From a checkpoint of a small mixture-of-experts model trained on Wikipedia.
Size: 9 layers, 45.9M parameters.
Experts: 128 experts in each of 8 layers, a softmax router.
Below are experts of layer 2 (counted from 0) of a mixture-of-experts language model. Rows are named router (the router's row for the expert), up (a neuron's input weights, with its number) and show model dimensions 0-191. Each number is 500 + 50 x the weight over its row's rms, rounded and kept within 0 to 999. Numbers have three digits each.
After each expert's rows: a language model's description of what the expert responds to; "mostly gets" lists some tokens that are sent to it at least half of the time. This comes from a sample of Wikipedia text that the model never trained on.

# expert 107
router:516548553487560466559446483530449436462519444436537478453562470558553446440435428449486566460452576481458542422456570479560433517558539513519553437433526435556553532436492495515442465434556427469566560549556453559460472574433560475438548466470529568440564454552554437440440441528468539521473553482486488489422508521533448433548435511475492520533447564552561473561559565443478528447493447562562557433489556520544567436443515499476572545528426541555547444431433435429575508561448439540566537541560556513566566563447569566473460555463556552542505519552433550531428563536446563495
up1:507428479606465552569477480461450501511381503557469498405428428494490413428512536425491541483544506449457578423539596458476484476441564516501566476546575515547494499516444486547478515531436518464488474590424502530490392504525585542507442566563367451603489553560440567449505455436469468486574520530538428582457532495494399536492527442516487536530505467537444520447494454476557539510535495545549463478555437479449433514531525531536505570503538512484520471497512497554505595537492522526525544601474508487525483425536454543477460326524418484464451508390546590565501492599509563516
up2:549542466504584531450565467537503460422485505462494540521482496596487542495583533407517456496503532465514464586573479519421475419509551560441445459527481531592511503474508516512592462433571536493387502443516559473433526425528534583443515554487494535451478471437554489460478459516484550533596516453542417635501550543542525565494512492538503543454491474591467504522440535528637472522507433543501429613450503414461453509512479400466442484466497462509566471470516453550519441499439536520554445441462516506554466429543524521461396417412398500477572525582410509402554459431459470498
up3:486466504424477405494481505494524472517488442585514497498524444478460550490568548495497467520435407644494460636510482539508497449384512392538547489476607514468460522492548481457459585538485615531515442582483504500501453424574465553429590507478476431496527491520472543434419517561537454555468496573499510372494508560509529516552553580554550552518482512472549548464562526554475458438489551488506507456490474373432480544565505457437540473485456578512434500449541512539404514519494525533501407585383551488552443463455499511558455571556502456541544493473542555537527514399457584521
up4:516497491377445502453485429568587537535476495549552523531539512456572478425361517545617452457530531468474500507473514572542541460503424499499570446517598507507546552515537431437561504487485456462468502393529509533458485477492497511553465480447483451467484509459504590543524495484507478504472495536410476490585542537544461510377555534416638540455532484455483477540483438497478461510533512502431528563528568519429554511492459541497480413553485495529390399482449492500502560401562558579601522485485486561587390584512528438513526399536573496626503486514455447498473544513417460531
Description: The after prepositions. The word the, and sometimes its or their, right after prepositions like of, in, at, to, before a noun phrase.
mostly gets: " the", " its", " their", " a", " Their", " Its"

# expert 110
router:531514534537560488557498471454444418478553464450434487474525433557571474480458432465439523551494577460501468469547469437488433481544490582532538481431551429583542569492431588506439449518517447495529584502548453549410548573513555523437561495495428566517526442573549424413447489550508465423468508402541426443454450496421562451533436556484456576518529549478518431543551565502573517474471479558550504461547565474455555440444454434546551551535445543532580557451454470457554569538433435574570550469518567559557541527463577551465507574473541553456569546555439480526460513436538555425
up0:465377546446522469530477475603539543516481551568490553421541507441567473583526499455487596618493477591498412442444425600420484516465570465572504595541544452493568479488578525410452475414487492545458498519435467538462436524539482515582494506582520498493468494469512563471533457434422414508503569491474417537549432521491543508356426480511480597596474456565553453416468523494504546483495500540560549538420400509412554514524490453463510572494465452497488528510631533483467406479469523425475515476504621491523520505492525500551522461475496513486424521520482493511515494499429478459
up1:538385400421474480465452589450478481490350553463442584462541505513509516441497568622541534575548403464555482471487541549560480484451494554473466551469512545420554572482473464566485460519518572510391530403526493458495481557491364522530478495543482521481486541459592487526532536560510462495536446503506547483512516559515550512518486547460518632496526479560527512561459439463394511428477517500476514547515457500521502456441501433525446531554441518478541522556505525485328525485489465477533588518537525487500517434636522574548484539490451495597533427512532456535498574452575425514
up2:436436452495480573473466556518486515611518519509520647536463471519519432500510539489520496511471507485529486506561389452507495508490482517443566528525496509507454501438576474540535556501441482497418506517445526498491449436588480565490530458422432468496467470491542509475524641597410455497542461579572535503524572501484510522427630330486498561465440485525579501539489524517475459460406456423472360601502516418548502492550427537513483404507570507530433497519494577431502488494539583497572467464524533410461499505465490452489548460433599478468580444506585527517477501570491486449
up3:508513394525479494450475517572469507507419524463568507519444575528383497498598485545517437470484520475544474508525440496638545490534561522498472502493415496491537541504473482439490459624504479529540569410545696478446482504525456564520480494530481515566535560579522586560436548516510445545416525486508581472471600488363480480562480441507500524491480483450476442523511300519448422461523511469478479475493437496519527557523567466474500477521641508482571542492428446504515499491458548504474463418476508498527519510476564507468560475442485492513531484442446574573600444488480483508
Description: Quotes, brackets, dates. Opening quotation marks, closing parentheses, dashes, minus signs and month names in tables, lists and quotations, as in "Call, March, −4.
mostly gets: " \"", "\"", " —", " April", " December", " October"

# expert 87
router:531531515523576503572475545432405455477565436420516477500552441582552521527430430466453566550540555493544449458462511437542433449538500545498552470446558452559568475548487534476437438442538425452547501497554484557434568529498540497444524509527445566492531445554494427442448452507566533468463529503482462443432448466478547439518435561551559514528548562463549537595563557464564530446446483545553536421563573458520562424430471517546581440548467493564555501437433430447574556552429425539576452570566541569563542541502550554481464557473555554457514506569419535499428557418480550467
up1:501546496503477524555464375481541496576459479505458536427430476497387577521509580560635431489451467593393448550521497499480486503551452426451483473515584472433477483575439512539438529474443448518470472539421545471554553486522514463515542505451554530503585467519552522537543485597563402454486480511501574511438451492496486522463506418530612570552518485500554455536565512441452546508547520528399497473473527413547538498511531437486489520425652514510483519463433523450527600429588412557500509482446413493619434510548516540551556488497416438554450486503500511524497558460525490543
up2:537452470529484491527447438414419503593552500493571427521459516494462473532544482566523509469408524491532552601437482492485624457559490556538495476469550538506508538497467537476580499616497480548568538561417446494430535450488505577533454466510471479517526520519469566587530429569546397450535541536520474528543501487511559463491479417445469475366524486624397540520508443517503481519536528580465540489471439559461471493519578496459441489566493453533492488478446480542439530521477523428474484505436431519536525460491447462546560381410574427575452450495459658601476569436456522504
up3:444481446532506554516554610569529503477488550529462542486489483464496521450558465554404521545483465506419587447539525506542553512463452578497474559447397503525473393534480503508560469498496492455530625544482419531476539507450514510492475406473534478444463468461418604465497516520497467613458503534526420534565495474578487508449506484447505434561498483623427404525434498491574572508506518466475483531475500512396474535522452502522432529522482539399467548415585534487538570420569456608460448447469380457587566576473582443480583534506454438476575467505475512482492540525401545492
up4:529477483471556490523475479549491526550487526545488554551511482527429584594462489453595405449474465447477539443484452618423465514612453455495587543516516538560451421524519459458517582467529451584478485468455437518515478466536388495545427418497528492532468510469548479546600537537466590466526534518559449459467480479518517478489449503507580450491552501404378522497472462436373470558475582461555497511486432544441526454508619554498537470509478536497536548433503570516432534396576519445504574465510533489536481458496569415433485504428401414506512524534534467554520536596425443436
Description: Verb do, odd pieces. The word do as auxiliary or Portuguese preposition (do not, Ribas do Rio), plus prime marks and stray pieces like al.
mostly gets: " b", " during", " Sh", " through", " until", "^{"

# expert 115
router:502517498462558506535536511428456441460532410416584564517530516556547469480473445457439574450507559506505488435420557430537432536563484518546527446442448448546564548486512458527463437450541448438514536545546521560425544573477508557441563437495472559448557438536547440434424538515491444506473523492451533488449486450464511444445461563557580572540436562517574496550572588465488437470422484573534570476553530441465557436439505584443551504433447538569561447448454430441566498556443442522582530549545550600554562544469547561460500537506555560483477593522428533558441542542436535463
up0:504468439552444587484509471486447551524499475537552501540489463490454462439542538488534507371480437576517470517503561485516516501532538387507486514477532588483543430529402555370601475451502524508450519453429443467520506475442513503555410454488558482545534489558489458567608552454496581489556487525521496389533513487547526535424508478540485442553625514559549618544424398466511534429571439418476540517512467554479501552460522465472490476562521510465517411454481475534512505505409493434461554399434638489450476452483469520556521448463463644525452575476581525489494532497467529517
up1:546521440457514454452480646473500535558514560448470486591563552460480496532481598538490475526425546458420421445450539532506468477461510548471606488503441423580454502476487402467548513470485510550547499554526468500433542508477426520499464569521464469428510521461445441503624539557667428546512495622557590603509507587511493480478423482449519390482483464519451479485537471537460521555370497454577459521494453397536478520537393571508483480447490543494464523506468514512540406456575536452543455495554537488485543518499461454485467502464427470444446511410547462442521486473454534481
up2:423476443478452433533495529465369501557457475519471430453551434484461543543571464446453437447536416597425453501493456503455488532499486531405616444617534506401504521543592544423493557510484527523528529508565561510547516462520478574519505444507553470523517429350521489517387524460486479510468514499445446472527516502410492417482546505477562513546483463479471456531407527571506454583540453526556552578423459476609459540550583437540515503482651509508509584540603560492449452537504445543485525492528488424560507503452505505534496489577450459517562527576513536439532491495446502486
up3:459450434501503479538476502418561459508389529452455564539485406441492580507533406488484402517481453509451523437482601543450532495394514391537537555564591551518577455446509600462429557542555532535483525388495534528488466525425448472644508441507506424463505504415549500468546495467441522512483442517510527518521502603492416520442513490509425524431446441605497419513510525557495456553492575439523554424576588532557507526467492416514443490534558527562481507470598491525480552475531477427501580504521456491485492485442584551552488468504481551444425538560521563516486503522431432459
Description: Articles and verb endings. A, an, the after verbs like was or is, plus verb endings -ing and -ed and past participles, e.g. hit a, simulcasting, named.
mostly gets: " a", " the", " an", " their", " make", "ating"

# expert 1
router:501580517441575526564513529432443442404560434441521509464499534600531508455439432440455549523483554510527451425497550443551416503574513559550565546439493470523566528413517525527465443429552417511472547477554500555437572585522492495434540428506460577441577477537470441463466475533499452470537561447440421454452429458499548459514446545521541481517464547518554503568568522471543479462495491524561567447570557471460579444439483521555583490493465568570547474427463449440576584566436436539587543591495554575562506525433504558470461473491554498450517542603418470529474558451461553509
up7:482480493560460458415486528526544398518453438539540499480523460513517523554471495595472531469519465531470482561544495589447540534492523434493470496547573501479504409520444515486559539581533348536519504438351442546432452569458513470422504475482408394481431492420505560548553507489495533564524598466540521534562523520533454526517580469428551509539476417463510500423441476483559523492512525456588537486525548545504499403586545570419565495526617493391601528457544537423436457442577524511446472492515562496575574502581510482524564395497460503498570509452544525542490498467493499551
up8:508476443503491619503504563399603559629581472559434470456458458528567566498511482494538552486481455462429514529573480543480527377438536490562466484562509485507507523512521496521509428465420473434605469447423498526476478531505531497481464469540540565527595510545538514630487510476510422461401344448584504484529444445464432486450532446454441441462606436582454489568515501568536540504484540503386547577523425491462459529592501491451505544555544484515445467555550525421548492491565534489505551424480484534449487448559466515487455483455464486532487509597556523478515472600487483520
up9:534474499467499486425583538497550514475446434552533516505465461499452541546515555547513526476604507470552532511516501594540504483446498551412495565528525518491432518514474536435521537528452507545562499538560516450603519512441426540506485649453524532455530564486414545506523395459512457538437545495486509601539452439486500552477501516536381483513535469588427516520538592406436463598470492439510494562514551436430508511581623499523443435449509425379467505614496513501479505506484535474513492463434509586478493510484414524471551553414568472470465488376457356554500461454460455481
up10:391502523553529483484491435531494475530397498451531475495486504639474514492520518519569434565532519573442547503472489479509551494475521440455522495363542576446414506484558499483513624522474529478543451539520521467557495514375505480585530528472469509428432493506469556494503544524421588455556473474550489509343481438500394473459493483463482453456534370496527523515440453532480521462510505462453476498506516495431495521636444493411530472515440534566475507555511492557492408493461542415461466498442537573596462507449599507439568486510490502570448584527537425551622459566484536465
Description: Verbs after subjects. Main verbs and past participles following a subject or auxiliary, plus "as" in such/serves-as phrases: reported, used, became, followed.
mostly gets: "\".", " used", " released", ".\"", " took", " became"

# expert 103
router:485558542523559465556501491482456425453565434426499482496547436554557469462441424433446569518513569494505478427476539426536426483535529539494544451428542429567568510471456535487435437471529435443540548554538465565436545575458539471422559485478492565487562460570518434443444465531493531510474537507469500436429467485469507422517423557518500518537476571551546484578558569454541497451489467574568562423549567445536583427428466527486570521529439524562564490426433432442576557566418432565570508561544533530561571563492558556501480591489565553497547513573430520499428571492482577449
up1:514564410501523571560486434479554463428529484489545568526440484574474527432480660566444479541458456463528463437521355481480480553523550507542466514466524517476430403437569443416562415480500461515518592461500499369551500497582504365498517502459606461514508409484475534514597565500584460413501485556425430495469483480451534517564486522469454518483446522579591491510566495597466509494453508493476508485479586445518495450506557471612513412551500429473538502536571482470481535521474519465451538583538471536458463393563554477495465594492451510501563519501521494466480487524485542508
up2:572472485525554500457479441563442473479537531488496474601511372550453451467460475568554512454518506574432412552512550465532517463533406395644512512463483435486529505458504518501419485554538538542447479463441476593535483523530559463481450430453468525478542596537520450484532488550536491587481596613466410469490450562426507495426508574478498521482541522548400513504533457579547654397494508508423570474474431515509497563510524537436545473414581473487490471506404525503561468510518449533475500501546379472485474429568505524542559469559533554436503559519476422495557487468561505502
up3:648519423487498478495458560592536444489436454514446581515530525531518501455476550481541502439519491552440476537560465470521485415466449575590530500437402483453425460462467453527512479547501504401512485517510554525396651517489527452533525470429513487507478493490524499461406476487505473540478453612531493600533538607470426484455496519505518511431493503477441587530525476495508425405555542539480526517455494407533523506576587418414559529581522611544577581463475444530535512517486513477541415400438501506491469472442483545578431377477565491547481472542496478408494461539482477536
up4:509503618455499504492499417469369508510443634514566493375588481465467503540541467469429530560507487448464521474445468463623520434593523476465476504546482421498588494488509537431493480590549502434553526383536470492568483497581492559459495553488460484505443516487536469549502445539535437515587510567533564475513618553501512512514486472446402460462546545492503506502494477425511522455532490461523493542567412469528552523459513473489496440440529503521414497518508469456507538564537515482531344630443518510415578585498417522580491470520505429487427557496516538526533525405458427480
Description: Articles and determiners. Articles and determiners before nouns, mainly the and a, also his, its, their, including St John the Evangelist.
mostly gets: " the", " a", " its", "\"", " their", "\";"